{
  "n_layer": 9,
  "d_model": 256,
  "n_experts": 128,
  "experts_per_token": 4,
  "d_expert": 64,
  "d_shared_expert": 0,
  "activation": "swiglu",
  "moe_layers": [0, 1, 2, 3, 4, 5, 6, 7, 8],
  "router_score": "softmax",
  "normalize_top_k": false,
  "routed_scale": 15.1,
  "balance_loss": 0.00506,
  "balance_bias": false,
  "router_logit_norm": 2.0,
  "init_std_router": 0.00841,
  "lr_router": 0.000938,
  "vocab_size": 32000,
  "norm": "rmsnorm",
  "norm_eps": 1e-05,
  "tie_embeddings": false,
  "optimizer": "muon",
  "lr": 0.00216,
  "beta1": 0.93,
  "batch_tokens": 65536,
  "seq_len": 512,
  "train_tokens": 491400000,
  "steps": 7499,
  "dataset": "wikipedia_en"
}
Below are experts of layer 2 (counted from 0) of a mixture-of-experts language model. Rows are named router (the router's row for the expert), gate (a neuron's input weights, with its number), up (a neuron's input weights, with its number), down (a neuron's output weights, with its number) and show model dimensions 128-255. Each number is 500 + 40 x the weight over its row's rms, rounded and kept within 0 to 999. Numbers have three digits each.
Before each expert's rows: "comes before" lists some tokens at least twice as common just after its tokens as in all text; "mostly gets" lists some tokens that are sent to it at least half of the time. This comes from a sample of Wikipedia text that the model never trained on. Tokens count by the router's weight.

# expert 78
comes before: "|", "\n", " 0", " ", " 1", " 2"
mostly gets: " near", " Connecticut", " pre", " point", " below", " moral"
router:503443542465456495544505465465536545552556454540515472553462542463498506523524467556463534554540503540445529533549478532496536450460517540449450458478444545436542515503545435474450454458544463499560553452478529492464447550454552457458473545437446449484522552533474537488503455515511474425453559474538444457537515483464545465464469538545561444545459562534518442547497559459463527559458
gate0:533529446516437494500461529479533578525499525481467549587441567506512520545473562460462466474457456540574505457461432475566479439456474532506449539441530488467473501436523500476453431554461478621493475496528449500545500392547489522477503514500497546467493494414533432474488518480446448484521538490460497431534454486496527484552485473534408524548482504420555464470457519500568503469434
up0:463500564448493432517519478464508549557481506446515552514456487518534556470477419466508507584478519483449478529507509507502460466473505504502492490498516440514436524506460485477526529501496498534446496544497469514470520529522519454533556451465508526512497483550535499487571528490485500459478491520449430537470536542507501462568506560572503539482520514461492421519488499431473485556447
down0:505523501484480486393411492529476476454485575495504433431530456484507548513478557547582505488520497461521510566444503445476433533507509578528536477551565516498507540522506465474521566482522533561472484457489525515478476485462515516417429513550464492526595481462481519536494483485514431502528516587514539570542415492527517587490535475428472569477536462499516552465498483478514502479516
gate1:383519486560507460522493497585478522530550533491475531480581517488560528460413559480593507435507472532537477463560498486536525473514374532540540498444474527467463555494456495480583524508473567551472464497504553484518461421518531513533487507492476502500457487496433457557480510521473418464557431496499468492497481538453470466534510484492434516527465420437566574489470527452484552458475
up1:477501511498475573526522452531518568588478531444469492474460496475513534511451497465462510480470467502427543502531485572463560461416514546452506461496498584501525574447598574520618532541455543464500530447474473471493457427545440433507465533563593431466533455440517532532487487468456519492471542518488486460562525510483523491486579590541471527578513519483434527445494429445513485451503
down1:537492448519488470505469515494502457574499577564508500491543450506482478503504423521537514507448495495468493474502480480606484445458539567499542567512475474521462541407491534448487454522528480524561494554498469512527530458513479520547418457512492469494548493472503467481487507431429516483496459496505465471468449576528472539535514563457423520552509545512454480482529533453514499465482
gate2:465503447539475426536556521557477403490535457448589478466465485453493546535470520460460405465500573562485475481435481537398489503482514513471494527542463549547471490564419536477518489545499477462464539482490544489505444419473566451540512461537472520505499445491448510530547527513446434525416450512475469534509485508425580531497498523487480478473530459476541465522476476498489509542561
up2:482490547531511580446548527477510558513498573556479554454479522454516479484536432520585494504487473494592504507502549493529507515495553453578489515501477507487499497496504478399523535469549525439414459455541492481536513529450555522526534455574385550526467431509495544513495499498467519417580453621511537501594529545496484498447529517471460548490538447502502481541467539484498475497501
down2:530463516542542475510485543431471464481477600465492506513539489415467449469531481540534536528517489483507531559510514428456495507560532561479573559524509522484441495487527557499539518480561491568550503506493518539493475592548467504474491453467514490559526506549439425524528523432499569559519505420601493497444455554486430436511463479532468528522559577512493504495550513576481498548463
gate3:496525487513557502475498461517538522501564591420549483503520522453548545543522436494487553462509481520496513464459460539551485504501484439498492401535514471519470550550505525467485442529509543472439480440479600532477516493443522528501436575531515569400515444525506491512587533503531477432420450540464537526531499539483566470530445473453534513477551500517542522499392483549540526442554
up3:469526543467524505526478520503514512503512450558561469498531545460489562480528549529479477580495453515608522487606509517524468510501494516514484556489509532499477533459522515557526511460521523544462468474418602418562520486530479554457532544523463554542521486374522484476525510574487506489489498465481449509472438470505450578485575445489509500498542500536533564449435511502523477486553
down3:516493512469485516515559528479525476507520573492590517464482455499529430488423541457439500498506429500500520534445391539492514514501531529479495583548539477442520485497515494481464451527525525462479513453518437505474538442479448525451492524532399532552501469533537453507545432457509523434459520549553468541455438479507515474451524510466509483579400480475459513538529586556491539491492
gate4:498457515531569468479471529469537485454538396491533517509566419516501501472471501488536424465485485546475509455508501486464530490548453481537468447504510393484509463536470492518439463517507476499485493553551486533587530402502493494513528562511546513499524517526485484538532493433497497471598475510531577402439414526493422513545528549488374505453556453493552470541475541456466481504576
up4:495508512519477504453496436432508558552470416524540470514498477506505454504571504452515492418480494500519592449516499449488536534521516581489500542445487553499510515492531564497500508516489545532477397505514533515458495493511480494464462464533487459489436450514507423514487464489514498484429428496489511514473431513464482545576481517514546438488501522511556571449523504487588475510440
down4:463548494539433505483503475418496529522589601536511450491508518529461456524503463440515518467484549537571526459496532486532397417511474505545457463455588451616516524454499541534524507507484521551514555514441507483434556539523517536509503553546512505499509451545461514490435470556515522457435503497508571422498497537507462483478451394423533481529513492487513535509510420458479527466551
gate5:554583492566463508546480510435489535479513561575492455433538462490409518483502445461556453484483529491520549434498516491523501448521452475459525539543421534492479496584442476469423534486539510583466502514428481548495562573502447523523425520453453503519504494596473570544474558545446544486548506534461568490570466500461475521513464470490513511504540475555518522482468546490529513548567
up5:502504499426500514474468461555522430521519537496470423555514576516504473497488528581476526502485482454508521492480471521514477535492562498478509512484577534461521428500509522498453510529497502515451522542514474493527497474452499511505443475537484496454485469495519498496498457532448441532565550538486457553529516506499552485498562473488480525547583485474526503528529481522562416513473
down5:441468543463508506467544477494533534504504541528488526520473500464531406473513542452497544611442514505496487498441510498599526466490526516504499568473524505449577482500548541457506482560503438471552473405580461461542476470495567498474455518529603518500452565467440567552506493499466571485490597544468517509483536552563532564593516490548521466521508537508513523496470510579543393545478
gate6:578457479497488482529528536516458540527454455542521530511553577494510519467529555454479489530482414457472494468516430533538497457448451456581508513519568514528463524477488521487488495554449489428465477491508526567511579532558526535433514492527547427476494528498441540479517453492490509426564527557547489517469534543557499562512492512478433517407477496594485417522525445415545520535604
up6:498507481462475511556552574497551486465504540567561529512512474496511411497472505473518448466511486491444502507454530537540449508485513482466440468485521500561492503485472500459593459460501534429510492400513471442509564554531461508475522512457565466495506430530486435525429546568479528539500509531491445514495456495542493570506444499548552489464502479499532450530526460482571539509459
down6:490566505439534570568470480446503483498506553540510491469499462451412537511496428494457501514526480516527464506437530504468485520446483457461560460447445491485538473533513463457496478567487507535461521496522598517429504456538540502504482500490478452421518531539530486468512484480440515544560562514508480449523521512466460469433513533548535523558485432517476451487456466514518468537526
gate7:494520513570605473466469492450452527458504586534546514473538507528476475492542515414462540487514433577511466529443452453542486541403547532546491521560468451525431495443462469540585547529512537612495466498448540559515495474471548560516494506418439510505471589487461525473513513550551468510515547483484466500553497539506550462452434397496499522465503545474523525542552462553430477478536
up7:493448521481542533451457516511430472484500574529506473487467498541498543510552553460534453569481538458476506504521495476484548546521475457529479442552454436406619523456498461507487519530467462484512543526497518493477472466506478503499471526496492522611485491461527598486524546487477493482466421510536535481488493510490450417429493485549439491474575522566514518504505509460514559488421
down7:504572539496453522420594530453564475493530530578508455512413527550488555448491479494472491527443462554537529483499437484521507471416485497532557571490438470489471504444492495430528470444478469518502510487481485432449490531444582474544510504514533539502532527495573455504522432451463474438435477497466477507483499496479452540446509412474444483564495486543594454503516500539475563446420
gate8:494573520499489536526482583503418441480489519479499504523460506469568394441465522573446475478524518502463512521559498394492504488472478468516478469525538507504497548444365506486495561446390558467493441536525409499509489482479588460435519461497562534423517483462485490475518455471437477489489504504516469524506434548567549465465452533451450545459430517521504494461523528476528553464478
up8:503493499472480475480487448515542456578480515544498410530563491458499506444525455463526570462519543523437496459425468547502503466500485477586528452521476536450526571544499502493532437596537518483436534460442504508481513459506485565503456536450446515501503512507599522542521532470552511529535527562566404470540531546479503536510522516466513529476495470556496468483524456409546520501489
down8:429504472550498497503457469464493487515496497530519493450497502583543403558490501549540456517532514496486546472418477460523451466552521550493479473515443500447416502473492495443527541469501594484533477439513509471491562528488489537533443472495399444492548560516516533482542544542521467479479527551403468474499600572546481448484538534529509471548517540479491518509476514484450517515464
gate9:407503503526453497485509430540499457494434555490460495455500603480546530554524500541503489454495466418534468431526476502501433562506545515523516466519530465512471471479519493510540518575507489518489522442573562520498539502498570478544509509614496506557433508505505475559490505452508582502469512533420472496463507531462513489487493553439488512478478493509468544572540474472520507454525
up9:455540478475450581546469467475447519519499528493535576535497498521503555560470456526496527520450530461533485457540440523505391492479582530458429489496533505490476456561612415484533522524471507519515513526487548485510466451444548520464517495524484523515555517478480511561512476460535528469478548568477500481556493550475482526548445536497449506506566546552501517480483565531583527470458
down9:484540509447471527516513482464530477472515501472464501502452547468468471557545586497500568570455470520549509534424491576533478395428547535479464507511533501521510429454553463476459487581482522544523499440429535463495542453448420513521453515470481493456438468533477504481542474455436484470457573479556457447508411513505542468524458480576460586492478462457460540547543468558560540462518
gate10:507496403546487555539450481545539442466508559455455451524391544496415525498437524469533509521432538495513496511521554493485460543465497547444521520506459533476506519521524496443436419477416518534498490483543500447452551532527558498517531486509513558517474479497499490611466478538504534536474542538489520579488533448509509457459513426422470465458539473514536477477489489602507512487478
up10:539483471576546559502531592422472545495479557492447512492502553447582486482515553527562504457476431452448476460466449460515473464509524544450529469580516491558539544580486543462526472522549526518445534456462482524511496494462536481473464459516479485477475497454502539501519516548515488501459501481567559558531473504431435469485414500476497489444559457512483523503522552469501413500453
down10:539510525498544570453541526465527449450541507447532428521542510571455525498487475485480501528491490478495518526588471506465502549464502500525486537520508543508501423502503485464519508596509474445470511491491442511526480439442539499479531511486516491538516476458540547507494516602543505536495517576475540386474467515453499523553440488524523539434491491497468594491469468386515480523493
gate11:479441523540477489496484535501498487467408542506594539525501536442450508508437533495522512413555463578482512510518435484515512566476533498445496490554492581516475467535470504480539482438433463530558466451499541482544469498510517455470487532512475473570536488569527476502558462470490523407463486529493501478540583500529481424531504500522457526415511463423481486460477499516506505489590
up11:539438532498442459460484447525497556492475443462483537562532450500516449561527527466534480498522539558436460488546498506457508553492506563455483537539545398485540514509508504517540557499499441440547401483497462440467503481446438521493545479430489532508445500484544490455500556469461501572483586415489506410562485483534583541454515494494513504496524530439432502513468448527461483513455
down11:477407493494496530526457518506466496492504492474515489472427459515495451472554522495549494504495503466491454483603501489527568523585481508544453450516548474626460495453513523617434497456498510524519547485482522431476485504495514519499483495551495432423466570507548531490565489460565465448498487537454543552548527494566494508518520484495512480572563535538483494481537538543485577501535
gate12:451516475527533501496445500550488538506560484570559503533498518480548631481465517515536464487471487512563471458420484436481467530593459457598537553530462503512540471548467517521506464481512568541505510565476513491537537429579439438469487498465471498399531515453494473564466489490519509427574508473511511523398489513425486555544524446517543548475425480465497552425503476511457465438452
up12:466520506506461485469487522496446468480461541520562499495495417491507582467469543489497452524529484489588532533522556466504545486471491526572457500486534508577412528472604525592477505506521495517471535520506545540542517444393517459531533526506485494531461552529469577572515509459494535474479500550537433529511477494503495436508473472522534459480507549493436520556431449510460450454445
down12:431615477516433450497490512479508523545532540477490482474531434450552548567487509493522504523551506496454503493514611478479415574516524499481473580471520517512447529484434546525555485532488574446476503552409471536509493482473517505502422436495583488494552513453523534523490549571507519461477512518486505503511521563505569482499507463519512471547481499539473558444546506468492612440438
gate13:466521471515525496470484499581445475528498520509466529573513467414550562471524518505512487432432496474475497518478447542542499510501487517583493534506558504478521523468578521545500503501480466559556378541493556566510463490551520471543526517508497536495495475506554457564393470509487489395440456440565475585430453482502522464474447398542490470473465502493493478534557454553486489504555
up13:476443553500476593521532530570534532473541493484470462516500556584476452520442437593523571453497469470467507542488512474435443517480479470453518539601539487486488496493489472499511526560478460492460536480486515463455489500540457593430476486456499534451493509431476476447523545461502428545553459516446505530420527445504521514528510526433514550585530461558492479450512475548585474564488
down13:502428548455466541510499445544461506487453514530459477406491531572525504595484479513547476535513487480559469482483488552544455484429553478503547456533515496420514558360527536512525500445510501522481510491466528484517549551554496456487562449499486485427453505531539468484503469490535496504491520472425502537441512538496486535454494484436493455462490507484480544467472501561531501523552
gate14:470466450509531566480499486508490448456463498491536483485532467526478556508424544442450447556485407475573472496525461487476443523500537465430521483495509469505493533504511430476459492445523519451545430523478563446516508509513493486510432536489520521442514495575534523446514529448464534499584520414526479507500458551555542549521530480498555483465552507379435529476502479449545498478576
up14:485561471567512539531443479530457505515601505495467466470544462433562479561536522462435506537458473513499540506459444567446532558492493507506446470462509492494511513497475432480469463504552533516512506432450455498460389517486565530496445550462499532540545585413461495498466518464450468490441449523482436452440497474527516533459536465461533471482486485500437490485431437511475535501436
down14:530496550500472509504475504483464520490505535515433469471452552507548485510495429464510511446519505528499545483443457416506544499510517631526471482405427546473526538491483461524461527545550459525511521537490518518490579520506498505418544491501559523525521540424439513547418467460477526479476507555529456487489476499518460510462465481546545500535513497483519490555476536576465522426488
gate15:528553463472420516480526544518459518459495511442444444488516571519534460455483482427491463550535548493495452472476502464508493469511528466553587464474463427471483439483440476515484451422478450430449487516570549505524504502526490527467575550529480519559490509490496547593491459467546529480522512480506549569517543505472561466487494558449559572504467522507463540558534502556567440504485
up15:477536516542518513545460459510505511506467425471553486518480462559469439500504445503469500514576520468476543527552559492575555583505540554498521416487513467515462534527472451548508503509551592504476517495453515502530443470444531489556444498528534473458537522524515429449561477442461497465507524441528448527501521519516517500525527532569576472466570506454416531482455449450525454492551
down15:545415462442529473513502508457569493474525514452492507403467552515388470493447505502527519515497490471500455500489484533529513480488463508450471507512518520533457540488492507498553484394415461505494489483481485535472509497468432552549470487463511418527496516541470590531460461516498441438537451494462421476475530471476486556540518535528436514374456574467513517546537512516444495481457